config.yaml
num_hidden_layers: 8
hidden_size: 160
n_experts: 64
experts_per_token: 8
d_expert: 32
d_shared_expert: 0
hidden_act: "swiglu"
moe_layers: [2, 3, 4, 5, 6, 7]
router_score: "softmax"
normalize_top_k: true
routed_scale: 1.0
balance_loss: 0.00487
balance_bias: false
router_bias: true
init_std_router: 0.024
lr_router: 0.0017
vocab_size: 15579
norm: "rmsnorm"
norm_eps: 1e-06
tie_word_embeddings: "early"
optimizer: "muon"
learning_rate: 0.0129
beta1: 0.93
max_grad_norm: 1.0
batch_tokens: 131072
max_seq_len: 1024
train_tokens: 541900000
max_steps: 4135
dataset: "wikipedia_en"
Below are experts of layer 3 (counted from 0) of a mixture-of-experts language model. Rows are named router (the router's row for the expert), gate (a neuron's input weights, with its number), up (a neuron's input weights, with its number), down (a neuron's output weights, with its number) and show model dimensions 80-159. Each number is 500 + 40 x the weight over its row's rms, rounded and kept within 0 to 999. Numbers have three digits each.
After each expert's rows: "comes before" lists some tokens at least twice as common just after its tokens as in all text. This comes from a sample of Wikipedia text that the model never trained on. Tokens count by the router's weight.

# expert 24
router:462499573552555512409522553554497512472429494589499492484562475445499447501499521466522504548463512507576521507553442468463470500491560540452503509468489575554492492485484544505539566464484487451470457455597568520464533521441516497543528504
gate2:469502506513489581530507511462472507523477441512523563487490510567528498491570448501488476427421542461426470505467461519538510519492583497436553441437437477521546492544546503434423497474523517476495543453504469471463439493523542423428497521
up2:594538447483429516522563476522542490538552531476435513511479531429487477537438470431540456459508497472479463513485460469483517450388506498468533486495483501506446513504557470434517510453483454557438464518504504504552462503489523553485534464
down2:534552472494440514433427457430478495526529533495463467488546471484436469510492582538505538530577491480491522513466521523477498501506501528497506481494499530506495464489535511491415546523488562569490529535527497441543528483480522482491505492
gate3:519461547489524528477476531470538547472570498540501502570490544537462387483567493497468518532467452492546525504523489443504512561462524487443499503489432483512446469471514500521550489511538471521556532532458433530540510545504476419465615530
up3:516515525459465540448419442495517462522504427406514471563486563449550496516423488472552558407530456526513540468476563503481475465529513497567506551456514485539468509490529449533501625479555493567499503528463510480518561453503531514497510556
down3:513550543466468496464482524451490487558499509497429454558493521489512486538485529505511422489593488468528483569458505491494446479478608462525458467500465458498544446561536551397521477522483536544519553479471479444486473472511435475482522518
gate4:442532540497539472449537477479500530464526515514429509414487526488523447462449530492589461583499431484497503474585494465531516479540448535470486542517510490517623509496546463453467513494514527491454461496519509548530572539462490536507540471
up4:490525448501431512509527457477549587518470581461499521386401460468460502512487493524479505509475515492508439529460460434571560535445466445513422560441504499453488489508448522416469491529529498528538518488498511474457442552428491516439490510
down4:487506442489450495475528436497502506502530487525538464487460491550479477551485527503427468540481473497459528516475521435453459520501454453486577505498465443511553541475534540536481459593581464471480500558537546548505546459512491525473568503
gate5:444470522421589467563489553479409458469452432467475463445455405536477483509480512485461581487528543510527437481516525531467474526437597488598482536460487542506514532579495419467473506510471491510449524480570515507505487488540487536484489406
up5:448477496440521370465517391471528467543591487455531585458481485444471486486529537543602522524499466521524515506580480453506493519489489512550464510516468508478593428513494532533468441551503490535554501519489547483518523495465500508495488514
down5:511463463481519466500528536539481505521525472506470458514447481477522424511592407522502467494423441529556510542531564479495522527531474498520484520486504525453542499524427562571479497468461445498455449455521543444463505512485540540582495518
comes before: " the", " a", " his", " to", " an", " been"

# expert 59
router:531522503505514490517523498476537441531546476491497507470482531424539507479449504487481456411543452457541528558498541517509529561482479485501423496512514445531481462532552424503480480455540543531495517478503507540473470455582485479526509536
gate1:515564439450476399415429529476526457462542462481512523489496536552483505565492464506530472451508510579561484479555533497491479477463483509548525507450514512515472531488515523469530520467459433566499486538515465551428478500489499537503470486
up1:517566512481502462546511537472504502528562445509511494475469526444500475502522441509520494432527481519531479545577550485532496494516476518546506532550458472470448502424368503564494600527461570468447457492492497502486514467594573476519504474
down1:502481533506457481542453522462524485467483579499489479477515487469474441533501492549542495531582550556512479560519480450518470493534507540475523517509590555513412462539499522510537487439390503531515489435636454484566513507509471585501503531
gate2:463560497536503497479495516492539547402464431524528545522532500562524445527519528529476504440528518482471426507525471514571507556550519453468485500479463556541456502465541477498454531541508580472507509582468532551488536467547517503441460457
up2:519536461462474522502454470525416517477580460517497570478467517536480523497538479526532457517509512477483496503515515433533509565533453505485448530551466499531418579585508492479477485522516555500492433514503465424510513478536504528475534577
down2:448487477461483532514498472501511467536522476520479566492499483475539471518540548578537515475544492438477501509551531558409500485493546553525472543540589479534480520496538508487446531471527549475467512548499465481465558451623448533513524507
gate3:510518518493517550517488494528581422505508537474511539564505549555489483468458551380487486560448534513456458419458546556486460509481518486421563506549574546545501477547509517472460464573471479477504502487504482547470440458519491476539523465
up3:522448498469435517454548492474491530467497517485492470451450513492473494432505487519500484463511460457470525413439478549524485454479581523515531477583521487494540553521388558578488458490477559468477473511514525530581441498505501555482479510
down3:517534450493476512517470471545452467542419496465472520509460498522452534483511510529498430457506441483492464479506533505448496456499574476575485483560499486483487486571491465514537470521425544491523460549514484475496512556663468480457489478
gate4:522466582501534537442471452572560532464531479538504538487483549485507405491539535525539475533472420520496544536510576526602526504498512502462510408489529455552533562522474534452386545469450488524517505490561484567462450494525558516502527399
up4:539460526496518538497447483486535532508558566536565548468523477521476550519513428509466534495459435533485437498502532547505455494433423481472470545507511497473534539450462483539413559539498443545526417553479500489501526478490529493565568464
down4:518523520412562519459407532526527523496514463497444484568580439505500441536519500537501483553502475488493542568558521498520456513419472477467506478525514503494575540468485541500473518500472532559470532521526471469423479491446549488525530459
comes before: " |", "–", ".", ",", ";", " |\n"

# expert 5
router:450485453535548461484528503466457473528577466479512484428525504449524455556466419510407567534529519578475491527470490467500498556495498529624423478590441597523527525478503451426514441458487468468444513495476470455425533506579457474513480518
gate0:612474487552525460548543524509456529501530495487555463486510450457575574518487529481543560474455538513435492488463565466487495470476470523531506587489494496487563448438480474475572520470489501533518529465501502507501584476538473576556471482
up0:448530446463589519496426549493470474541415546466468488446473477429488518511525468516520548458446450472484545460539601537428529490457412474514527499454530483426471503503461455447523473516457516523512426480519494545483469499418496451496449508
down0:487489475523525432550541549520514481474462494554505452488533569506458511476467464567543553497504489570516522478515524464488471499489483428457481470488540496518558417442483445481512436509549478478515454472493450468450476487480489508583519533
gate1:507543507469440485482511469487462482525553505429565473500512574563496473517505468495482493414525489505529476514554490479552471485499531559532526535455495458467476479504467548499475445461470464554536513490518538474458559437521505622497550449
up1:509543565537439518549452562525516513530564512544570514528548500483506470492464476505449479489493485516494478486467477522459530545493516478546526446511571595536494501485501516492481515468531499436493439523425478388427512490583545446445558444
down1:500494550520522496482487499491438418394473556491484495522513440541477483511569570511508515522528596427471429491492529460602509435473519457529581545504483494552521515474536483440431543494462468550517542472508480526455549491566499504464501530
gate2:471504579492490492479527477486534450489533537508505581561503479451426462512524486537518522410556483553463419501432547534588508515488487446518448431563507481485528501508507516574500587509471529487462509564518411459396489481492502523476525476
up2:494504539488573516484511578470441456488565484502453555593486452436446457477539495488521500519505460522487435492537483474458514529431464523526495478510509471457480588532486497505522502550506423510400442455484593471505554537547498508533596443
down2:463519472515432552594448512469471484542494470528527477404541538491530414491540582605490529472518538504504500546552453561456489531445527483452564533497505519465525575445525577527506481559520547500440523532508434499530499430489464464491518484
gate3:505506471472492534444517484467479507584543485485473512486450529514493448517483467435497526504444486487503588460470554528476553477459497560466521424483518518504550501498489568483431479564506421516593425582562473524515525539508469466567529488
up3:492527499503492421479580540510482490430425476463521540470428585460552458468446483529537595489447518529482486501477540578472484465442548490536527526470510448519437502545404586602466486491463543523501500547527556496481487522455475450535490518
down3:492569438498460390505456522497475546490523537516528506553499531502479530512489538438496497465528469519504510486527428453465426523453555524490490466447451475542527476549521505474514415559521559503480535486448514484436521529515477518502524399
comes before: " |", ".", "0", "–", "1", "2"

# expert 60
router:431498536469493559548507488527448445531465514455556525468569491527551522484456545480568473576543447559542547558495475542436548516523487494505579523578465537451491535514492453498519467525432542430459430532546512550480478526490497524540533530
gate1:464555495478445490536411521472450467427541493467533469482567547516503492452517478420519470420455491494452474503425558538559463498520525486513486560480514493445470529471503479470541501536474462486482463465483509551516555463495482536533456544
up1:571543476468434492473435552474508454463564550538504475497530497470515463610482506516525446457462504556454507472469458468519511505485564458494502446544535527532360455523460565533444538525512452479501526473463499478502491459577547525471416446
down1:513540541453511487520459562500481411512571518471527493495399446530503448553515537518557499498506505598480487536416497434501486489442565527457490528530447550530483446470458438434448516476475547509499505529521454477509525536482458482469517492
gate2:538509475540499537508423505492504524483439487524545450495498410525495510521446456446427458454472496547438468523422468475563475520571548506494567508501536511501525425517539508466409519502522506490459491497477507456544471532529528470446480461
up2:508502489426468515539492501479560475575514488496534553445513498551473516456520477458442495511464540449508462539538471526456490488422493519560433507471475480440518538553522559493499508495517458505483443491548526477610511485512479479555496498
down2:508477489556495537460470490422494498517567481476540564489500542462493551469492530510495564470499482504509524614532498469475555488460520531484562489507415542461453561493540550496450472477517516426459482467511519451462565486491485468480460544
gate3:471562521466485523524443487452508540549536515477501564499429555483561475466518446486541530458475523507563489464473500530485480516455503488471522488517522475519514470492539476447489488567504510592541519570543537536423504527463516466453482492
up3:481490397495458490486444444506520491489495444479433431532486497466514405463514515458505528496488434531509442412513514488506518504512573488497543536493501542477490496507470514496401518521431468465475455441437512557450482486515502471545546412
down3:542556489542565465476437458562519496444424520465420506527476593514499426518478556480538480477473524541518482481502476484461512517449583513507518507490435470512451535514507532534526459540403479449489479463475480470545480517578512465481489476
gate4:595499498505486552426444538541516510488507456556554524476514532465503500462490486544476511594537430481448574498447501486469554533505450506418526511524481562555537520502568535445509591477482495377559418495501467551605500525554429504556567481
up4:473511469495527496519478465486512488500527522501463517458491481428504469577474456472505575434457469559519511543504455503544508544463480417484459652490511523424523540465429474484467461531493501499470489488490425513528442508468438470573523461
down4:521579484506513490505549472491528527520506498490532472509491438495390510484499504506513505428541513532510495446469505518508556572560529425449484404528560496537520529507572521507558492605499507532535510491474490496442484518492479577509523472
comes before: "201", "1", "200", "2", "202", "0"

# expert 25
router:513449505571498507461468495561499532488474521447519530510488484509508558446444464451446508404477487513445465536561553492518543510522397428533478497530469384487509492557455487513518421499471541501464426503490459574508474436477509539517551527
gate0:536565497527446435467527530447464577546518510497479508528471493479532571438527446504502530468498471498493532525448603470501524491467490412515524525497544529458562408484468473477437546541490444579524511513456493472482546493540517476584467514
up0:507568468462561489501471507534469506491492545471482449471468475381444482470512546496447490526529488448561475415511584471522447492545458502448486472507530472486504474525512486411523517542484467532516471494511513508421480545509520551598497576
down0:460545518445502500489480466424472523494510472500486458461475489590531486457451486495496506522421445479575516385508476503477483529522503509549564493505478523484543474462491577496466437553562432503515427560483525435511502441505442436538516497
gate1:522550571473478476446457501559517511469485504488574530594583538471503519476473556475451535486473465477450478501454502517567512516548431521525463505468505498481509486450484527586480460507469489527496430489547452471500538437527549594493556533
up1:500474544510500520498483527549485542527541527526484555562502536493489495500494475472493518522507459459431506463499496586508543425509434442493474450490497532593488521521520536504508487545502556490618481580528496481527486484580519612435517508
down1:529513549452460496499480482519496470447565485498535488524466520523506439521598528541473489517535514485551439463461456426515468524490521554498538516488510554598464431463493505509504489525432417534452508456490445466537483462500437498486523437
gate2:465514556582446483421453522475455545510512481520543569478530580570542539422530487536465523524537487498487481499475519531500524498508563460487480503528466491476562515556452538503470553524466466509446526486520536568526480438549547529494526456
up2:483483541521566491498577462462492493510542548536528586548523529495530467531496473449504518529510457549501496521552476404581533438518498491409564583516515519448491482495454485536455524461477447545471509538496517422564480508525500513527470479
down2:465579495430517516578475555515491492505502441493463477393515510547471545460506491569514580532482499495477497468438572617452516541483526511508490495505460502561521567544496567522530478587499506506467460487540496480509562434507529455467584506
gate3:521492513455514577438486485467480526481473507497549530477421483521447472563474478469453446516425480527500506489447478549512492497513485532500438536522512482520505474509487511471489536440441550498522481540455499525574492475460463480519473536
up3:442452528543465493496532558467506480519471568559402437474503488427549461464561439428477450526525445471542570462532516510517407526495482493482569480490485511509527514532445488548521502509553441464500519489494495602601552474481540437479530537
down3:480517484461527498562468549502586465497489510489583486512525536485485470509493511496517506524503514495470483517568453477448472474568528439458546540493393471454526465569530502532471483485519544547491445543494478462426509460553483486510533456
comes before: ",", "\n", " (", "'s", ".\n\n", "\n\n"

# expert 31
router:453502465496502483516494489594473444537479453461470557603519510490475529476508579495522551533498491458471496467516516416443523513501439515528535511539460504580524479544472499467499452493450553495500575491493538550482522468449484538560477588
gate16:444495479507454481482514535552535473525483400472391526509473500459519508536425550542406493446473562488381483441508551499401435500511471533457509478518525487519487495517426470465508474565516463466530532507493547474515516500486483491520471494
up16:537497541563469485550525506433492477581569526468554472491450476499474477490496450576470497466463458462502465507550508546499483488572553527480581526488483466526484576512571496559461522556439535450472471535535456509479518475483425474470518492
down16:492491494387498573475530518467500439519457525519493499544545498474481494519476556483569545569515505473439513518530613436559545430463487494483485502540516520518419499514463538405510568457485510479497517531486456500535472518516528535560494459
gate17:582521502486489497512553425528474493515483473482523565466467523446540536504510514479452558533473563465487491484488499564590433481503484420449562483430445467411530453558497498513426459508505523521455510528512503509489516452503525423567509485
up17:554534542484508505522478583526605477477455464532494470544512489502470475548484568529419479558509465434520491510444500491493538498470553542480516555458512457482413526532483479402495485481549555489563482538472548442566515555538521516518524502
down17:487528456504527458527529511538529482519459507449611559494477519503512509532569486491489453530510475509549420505487400526510511474575468495442484497493562486534488596436540491486413516467526508534516473501510532484400470514460465486440490495
gate18:442449481522481525454448461502543480513559481508435476589430486510569518462521479457541529482507504545522418416521495435524466512490497516555503511498512569515421550525544390461425471458535484480451566507583473510537476548504488461492475478
up18:499528476478421512506509546537570480478387521479500546467502453500565456502566535482542556541481440502522450524458419507519476537495501484532443569490489565438435479439468574479474533472473444472444457499513480498456488461560471512527505482
down18:567501432497511491479473476417505562438537476537493491477483553502503513477502456513516489468470469483501446515510552502496474479476486466527393533478544552534560464466508445544564427543535480524564557485516501458532480519480510462541540418
gate19:472526539451493432574552451532511475487510486464458528564500477505460491491498501516423567412501581487489435480562535501445553488569449492531474551510579454433496514492439503460499519476460554491510383548479446506509469514509471503484455475
up19:479531551479405456399433544453539591481543502543544508493463528479496476520402507522450426534508470477491571515438472489519477450453491540493469542479547421453458471492496537479482515509465501534445396507505476458520516590457514582547550475
down19:540481580482443532488440534473409476515512481557456521474435589507477464409461510488551547529522508402466499502484435446494493490527441494534578473468543535477540403428543564428469471541552479487514508582501451456542533470510462524502480498
comes before: " ", "0", " —", " +", " \"", " −"

# expert 23
router:514509470532447535601500517461504513557497478457505514538515531435516495444479476516526479537524522444512525449479461512541531559407485474547580575542473563426519528476533527451458428515457509497537535510545472492525509511497442518489542584
gate14:525478476536466524551514454475462405512551483568457517436416463447518507478446489523563546496504523503497451551462433509493517481415467524519505472489476468461527481485487529518501471529511513466552492499545553546483547511545461528471503558
up14:465517504542469516483488431501490479497536443549440491504509531509468548508430459486492508478529487519499483543569502439521549512501506527500518408467513469498518475473496408456592528516508458488493483491538532505483514484485439470424480584
down14:526440420544517544521467488556533557421517489501526534598528518511418455542547495462509473485534527465431546436567428521539482480503478592547396536545535456548532563518501476529557549478492440470484519514499466480498465467521546461534427495
gate15:576494523490443586439477457459520566391439533502488438510501457459502513468465481494495465524496520480463462489516537472477538516494553554501466517572507478428456470473411509521506449571522512504517569517533440484428462553535525533501494516
up15:578516505527466576434490506556490609524522547548581496557541536497528462491525535542536509506510546547492531473532501508530467572574498460508414528435559501484501490490545521507410501468516538458433488529464540457558486551580554454511540499
down15:400480499517498473491434494529459494518540499492514474472483502482485467509476520503505578511396497488472462472554466425508440471534544403549505441495488498551493492523498476516555471603518509500521425493473535503553369519499495565496454544
gate16:505498433499472478462538462551553451512507448470509471491472487382518416503433458424461440471443470432511410497558591451514492507523512486511507417488413490483503511552484505542475504567431478507505498553494470498519470538463410522491503493
up16:539507534537480490515471514477426502452570524534527463488457512451474479476585498569486508479477521487512495528488453461431485474466510477497509568532482498443540509441575561534477532543466449527456493491510472502526517463463491541383554571
down16:635491465518495551491520482518561541491513522518574504477478570494515524511527479527563533529519474482483470563545472457550487538482491509571534521536520511529513493561520481504441460533571497465559491451447528526537565404535473521554538448
gate17:562511480484454414436502473429443432536532563436429559460427517517491472547523484503473437495458451486499448541486469497530475484493546530526514535490509527395523443450503415514511443466479548552467501553443495562513521517488491509521395575
up17:513497460501465502509450474476561475605472559458492477512526492555445465487524623517406466579521458459466477471555498558548538498476509450506585529477499466512540499511492512540473519525484442487538464430543464530551498517521516446576507528
down17:475534529519493475482512436555457417546482511475578479503513479520496520488580447466462514522481544485524460462527494521596489520395458548496518468426453471539506512544453496481494573499581504469520528535553597553515488478479501512489482475
comes before: " ", "201", "0", "200", "202", "1"

# expert 7
router:561523428458574458512531405544542519495465492497541551508534488497493498533541505473527483402474548577550453503503522477495459467476490551534440541452419481522528512495502515517522478497482443489507484494508540522501531450483462498537459539
gate2:518531472490484511565380460568482504487508528435524553493491488482538411516487457597406476469558539488532499486523393525534475497632536443476463469491466526512434472469514579506482502502540460489471556430486498394489434462519502520499538509
up2:563464516559490504453488525476522481492545528495400504432524473483491441506515473529519502518481513455542515469532431492541512559508439461500456563461530546464558536522551434457482476451477527554453408482520532537505458494545489582534516518
down2:493539508528493561511482485462492410471427482578516475437511496469536490556569556582499527551507532411419515460486578501471556526460475510476523541475468518525471524503420466489484541476536551513465484515588542502498549520537472525540542512
gate3:521531469487545501550531524438501467537548440550433484490464503500461483497543505435454544427470485608428511501511527444461433533471499531436546443485518489529477453527407504473471451532472391533589527559469487541545466535524446470496484573
up3:553471558574526580463532492477483533486474481478413481461574543473500467494547488442545541507457523519401471493511540514452452450416566440525513517584571507595470489531399518510460486498523444590506491523500500537438476503526486463532466529
down3:447547542457512508456524475516476529555550484437504501498509501488534455546529505522489496537485446458484538474507516419463523502476452527489544489496497525416472477496505494451502461466459526466570524526508550461501445464505485545499491532
gate4:482435540490573535462529473506522466352488540474531503502463535488551490475555517569474539477415519545460459511525524524509450488521435517506474566528495498581543558558505520449463547490495466574463550486510514577474614545531481507485511465
up4:470473485482470434527527488473509538537474558518454565494412504507430507513521527511485515478515551442477491503562476487557502615476507488532497523579454510542432503534433471547465493526458531473488505534497545543460467518405475514535495476
down4:508508570454494499426474523429563545530466512474498508414484542483490480548444473499507497526463500522539509471521555527551464500487529538411472419579503523560503559546523527458436537462480603512530457506560515535470472511417527554525546502
gate5:449515492487543494505538441561506528462501522502550544441468460450579444475537485529464452524498524510539542482486525534468504549539522525540542465508426505499542363419565563559440489461456527485557513476454486507473443584579469507507552453
up5:511550477512484478483472447528517547479494473458503515564532529546451469479522565456516535490481509473489476561588492451496481469493464554540403496540520467490509466527487525480515465478444466530520479578543509511528460479500571513470428521
down5:476475433555570536551563467493465519534480496500448512517512478480469452510491455478534408492505555481534492467559492456560442489548426476490476494512456477462495524505451550550592479572573531503496456474508529465506496462423547530551544545
comes before: " the", " to", " in", " a", " by", " for"

# expert 48
router:431506517470517538473439512429485454452491498547500507503526485493450511495568546495495552455491475480562482460534525445496455582537481568459473481530446538540476517541531498551556522461534549528556439483474574547483516489488586454527495531
gate2:449527469514498490544428482463516558501466445509481484566494544448489488523482455577499485423466478493503458489475449453551594573472511491420526464519448555549447479554492507561515525544539546507535491520475521431481444494512481542484530487
up2:496452501487433537536511529459537514505514477425515423554517481444512482540451463553520466499425483477508482508527494450465613500464517498560464565479460537515448402496514498545525423480520525492485406502502433483446521479570492527467536577
down2:499496413542395578459497526492561515496485498455523488497503488464510442532555570523503553533545520501408462527479517526417498428537575535540554463437475495523460496503458505505505517554486515421569492513550445559527537453532487542502547504
gate3:477493562530524494447479485555505454479477487512513431504570459514504491527470483543475448477510479455534488461458463524517435525578525529473501498453456467466449409527470476529486473569486395464491482536470418491549553501496507432463511574
up3:502463481576482473443490441557470463516475475455494435529526513502439412535552470509543531499508521500510535434499526536511506534590566522548418526547510468517514531574487552497476534394518501540448442551523468447477546491481498504461497489
down3:509531480507425432528504473500507550408485536487492474505604496496509543526566492500525491510538522477511433536504561483509432546519549493497489535513476378564510496497532511480534557488466457534510525482488513485558551451478458509502461468
gate4:458448458526540508478561485457543470460444491582462452462485453480440504508539537483487568448428520524471462560482529464494440556561562482472473542539573446543478559487503442486467546516531528457526492449573533569488555507507478499500504478
up4:507455505497538468530563466475510528473455540547443477464503526428471509541425460510530521490472488486483504537470562545516450568482493488463493558560473425582515553510499493527494478467502534551488434475543513475491509469514508565502560505
down4:494461499502473569527482466508488534541450542575485560459509435525423575519534503530518502513506564485477518537506492526506475593484487546521538465508503566514479498495451526525526508552527501504513449514464519495477492539494497481457572511
gate5:571491507505522528459467522522438435504524426444492556425544422552442491526432480500528534529561567515449445508566503496467457505453563570503497501477520547562584482475538538479498424507436453528490532451472443539493514467545464515458513503
up5:441466493543481526522555440533510484486531489402485598386425536444435455481486486488508481505495616548459469525516453397461522414508516514537471431508453487539524554457488481446505513464473531512572479528546556545529509462482462563511510562
down5:495458451526574554551536563514464515438520525547484483444421520401485470447463470478533534464442511537502506493490504444493502497565500515476542518516438515497514456521448523526478467497502491500480533467536462531506458445432502510534593484
comes before: " the", " a", " his", " an", " their", " its"

# expert 1
router:497491519501520543464501484507512465495481471553436493484498553455483550523551420504491495422479499541528472531563512474416451490480430537498493530478460504478446543390488508526542564528540513458521368465494576503460493557468537506514580539
gate0:530503575523495562447525543528491448462502499527516512450508545439568551467511473425578498431451502460511534547529475468523462543442529462490609536497490501548549516453487482502507530484484418490408478525453515519465532538513522453532486528
up0:486571462466561514547386459491501476507432539506436495488528470477470516547461481469431467499497470539524542415518496512478542472455441437532486489449497500442484496498568511443550460549462421453431521424544507519560489472487514552478471480
down0:491493475530487490447466527457489549473574541524413460539501537473421488482514517502529550496448420492488549450501554488497423546471465532512515567451520527502531474517528505431463513634498530528527542506489500477456449451552553481481438461
gate1:542529550499514520516505542536508514461576433454556545538456533485492503525489444563466516416460550518453452514520494429500452475540462528511442521521522525508483445480457471514485517497485536563509451482579525488451497416474525489488571515
up1:504488522497400480480488566470576527474557499515542501540542569461516481512506505540412545473499440474448464509515482449462552495459494496587460523548484538504481460488550483543517511480542514547520487426487570502425508380504475586458465571
down1:604527504500425492494492472545499473517485492439496486539442572529498513525507542500573532540564444476506506541485528524500490540460561531529487499589451578511488490492563473439527494540571554493466556569497513522490535522481450502511576495
gate2:503508512481465452582530555497522555520394456462488495524453508472501511466531480579443515455502539525478459537511548581498471597500516495493561437520416516455496506517466522532494510486501517473467511534457435488462417518451537560513516365
up2:524534501486450541490536527538540527493486545527451565491497481474438497425555473479501497444490542476439562525530494499455568538427525524524524479483535518564460562500571527477494518471532511476481414551474495487487528496513467504546502471
down2:482529486462451490536513507513451451486476469590481524542499504514501468524553487507494542530581469529497505507510588461433596463463513564495476535522558544518531530480502520501485431499519533483490581552605574534468518454491517530510576517
gate3:492474492454498559460543557444417530521478483488478457524455532466514509564540472497462446509537454471561524481457490532516479528507530470496461468547542530455451508497394543503473462509494503541511501542437527526567537557534577411481446507
up3:517487543493547493461554550522547453495491491490470555502515507468491396481503453507545596519585518433524478473523451523489534424476525500503465527491441526498439494530442520504463471485526517508482496526507482532505557522496507481526580526
down3:468510502538518453438443447519467541514501600478443537493471496413545535482565495501549494493508459449427495536497411494513453487471506512534475485483512471521499487555533507452493517521476492446518530594513500516444548438546473548559516498
comes before: " to", " the", " by", " in", " a", " as"

# expert 63
router:468549490469467504400477526532542494539479494446534535510461477463444585438503530512525531504466486506496417498470557498457516471526557477448503542462529587471503538507556506503476466504460508524511441511480586443468537510452534541505513432
gate2:554533538526457517515513467516544457486424517421435479486521534474516443553470483537499528470470470492477466519499543536503535503457512375464479495509473517518514514529523497522473488446428464445506554562518525506465483518500529440500489389
up2:553463481528561500543570444524550462469520496451505517492507522516567452510493495507469463542560575447457467567511464509525573508460432449436462555528486522529530449490498432442530511476430427453511446482479547420507496507495537488498574495
down2:435530538553424609524418482503449524471583464477488536384445540488478509497524548527489523460532540443462529445516490493495505510525516587470508502528406510504456483530455573461466495474527530472404514505490515520482531418542507503461521475
gate3:495515601521538496467526481475455514481521502461415562484491529536472480473486468490428510490461391551594482534498545457501513529507521486407504419505473509529422563485492439481477509561461491498456477502503491505541599560475521410479532507
up3:520382516543527562449433446460466549439461473526437468476552491444436519487450500474504472479469445517533468456488532507572458461507511458497518529485484476522517504537429532539492542510495556495473484512440506532490558541421513509487503507
down3:504559515516539561490506514522486516465525482454526489557459493467575521493567579441467507535502496520466516518495468480582479469524609537490497492515493490517486477509484473465504459443453496467513521506513475473565478447582475511483547549
gate4:500471514557549466506532517574517562443499504462489582418468506437536439485480463547561520503410444551484490510542491509510495534579549543544512561456529493484496528508470490477434509546438550482364468496506558489516560496466466452457475395
up4:501504470504491515513550493528555535510499576466437541488449531494419458559485493555478414483480526533420501555529529525467460498542555418510450456521605482443448467472472542502488453454480522453468486475477488530561434515477526511462498559
down4:572457526483484469506564469520562564533574446525389441464553445504468459489429506486497512494531518490501541474517535473551451581549483496458539491490451549512479483564504513453504475550541575539551480540510441552496476448415507512482526488
gate5:541526532441487488571480531599512513550454463476570544412538479502437458432543485458549502508484567485566476579516498500506524469488431494550483552497539490501528472502637402501493462479474433535479489489539566509439531464524463480459497466
up5:611435484505460434505558466499524434543559463502445508463522454475468537526482480486497534440450538496495525495547403458572469433499415486622467479504468554497504498532507518466504493517427499546553504549572506494443476477472505550500468529
down5:488483457495476561527536473481475476528417473560504468515534524515484465463423447514467520473536581483559450395551472568545490440528403567532461456433491612419502524441472514556501485468501499535463479532515468502547456532539554556584471479
comes before: " the", " a", " to", " in", " an", " be"

# expert 17
router:492441535522474485504470483416497485507511485438475499542466515485469489516584545496525503427481483479551541544469513486521447551539489558537489413529445467484471511515563502563565493529540502508540546515504523514533409479521535533546459607
gate1:503488558448472503583410538508463527343523459462507509506539483541499504467604467530490545493454499477459377538515478525531454504533477495522474550440551528526489490561476501561448475487452438502537529456528490458437521474485495578484491513
up1:443497465513510437503513520462565526435522542536463516536515461541450451569548459495474577451547500536543520519501519485568424461472453487540466560511534480554507436472396498557492541505471500466484426503509484428531565493504474507472529466
down1:486488530508498525536490520543507505498529532556462469500528553503505538512503494487606514521433531559509531474463564514511485487439431541504529473515379498491521502581448502456464536555451541519507511521562465450469544495552499579485494464
gate2:526460528398468477467476513485556519505460467486526539506439484412501461585482522521461452491503448563462471496513543431498490552517586572508476467519455486532524441557481536506459551516493443499489582517463479445431539416554549488477445475
up2:527487495486508535482575499456576525512529544464460481498537513442461492513519545475548617530575482512488496560503418413526491525435536509507483522548502506487517472519462486539485467488515348482456545501442536475482510496528524473446498497
down2:485500517443463469514554465473522502524450492549546508438471533491510424550524505537439486528501509504466471534463513515514521564493510603560470502508482535476472454507496577507461427524462576583512454465538549466503500535445526484576549481
gate3:544421485489486573432523548455552529433509459499466511609462573525491483533523464454454458476513482539493481487550462456526476558444558590465514497498531532513501501518497457558554487479530441561561478521524478451476525521486460448489492565
up3:568505503539525619473529488506521575618475532499453449410514517454534441469518451535477491496466551499522516500455461498497481472542542509505487518574441513525541484515482434477451503442496518540524436520512510497552522510494495521483506522
down3:467554466515517453497470517567454500585553505420520486486485467556565445453505428514439476500557525517519563468488499513570434458552545454480544528492454495515516472535561481515513545454396480509466490536466574530488475440527472485446441580
gate4:528369521489520525509516395509570531531534516555494438548496478508550521504508494544478521559395448466574513557509510436496495495540498572480496512529467513487495468478510569495454553455514512466557433490618533562498503528517508479491584513
up4:508595425498545542530482455541500485534434535502450486477473525496467529567485518500503526522495510575504487500526589477544525563508546465549499521551482491436458514526471513545450453526473577506479457437518441430520489467484515536538547447
down4:483527522564483525525525465444471501525515449533516544520586482517478525477516482546405505449479501514449494477523506553580517511511499452519453544532501507564536506487495560536430449517500534481588539518476503465512509434470475437488537501
comes before: " the", "9", "8", "6", "7", "5"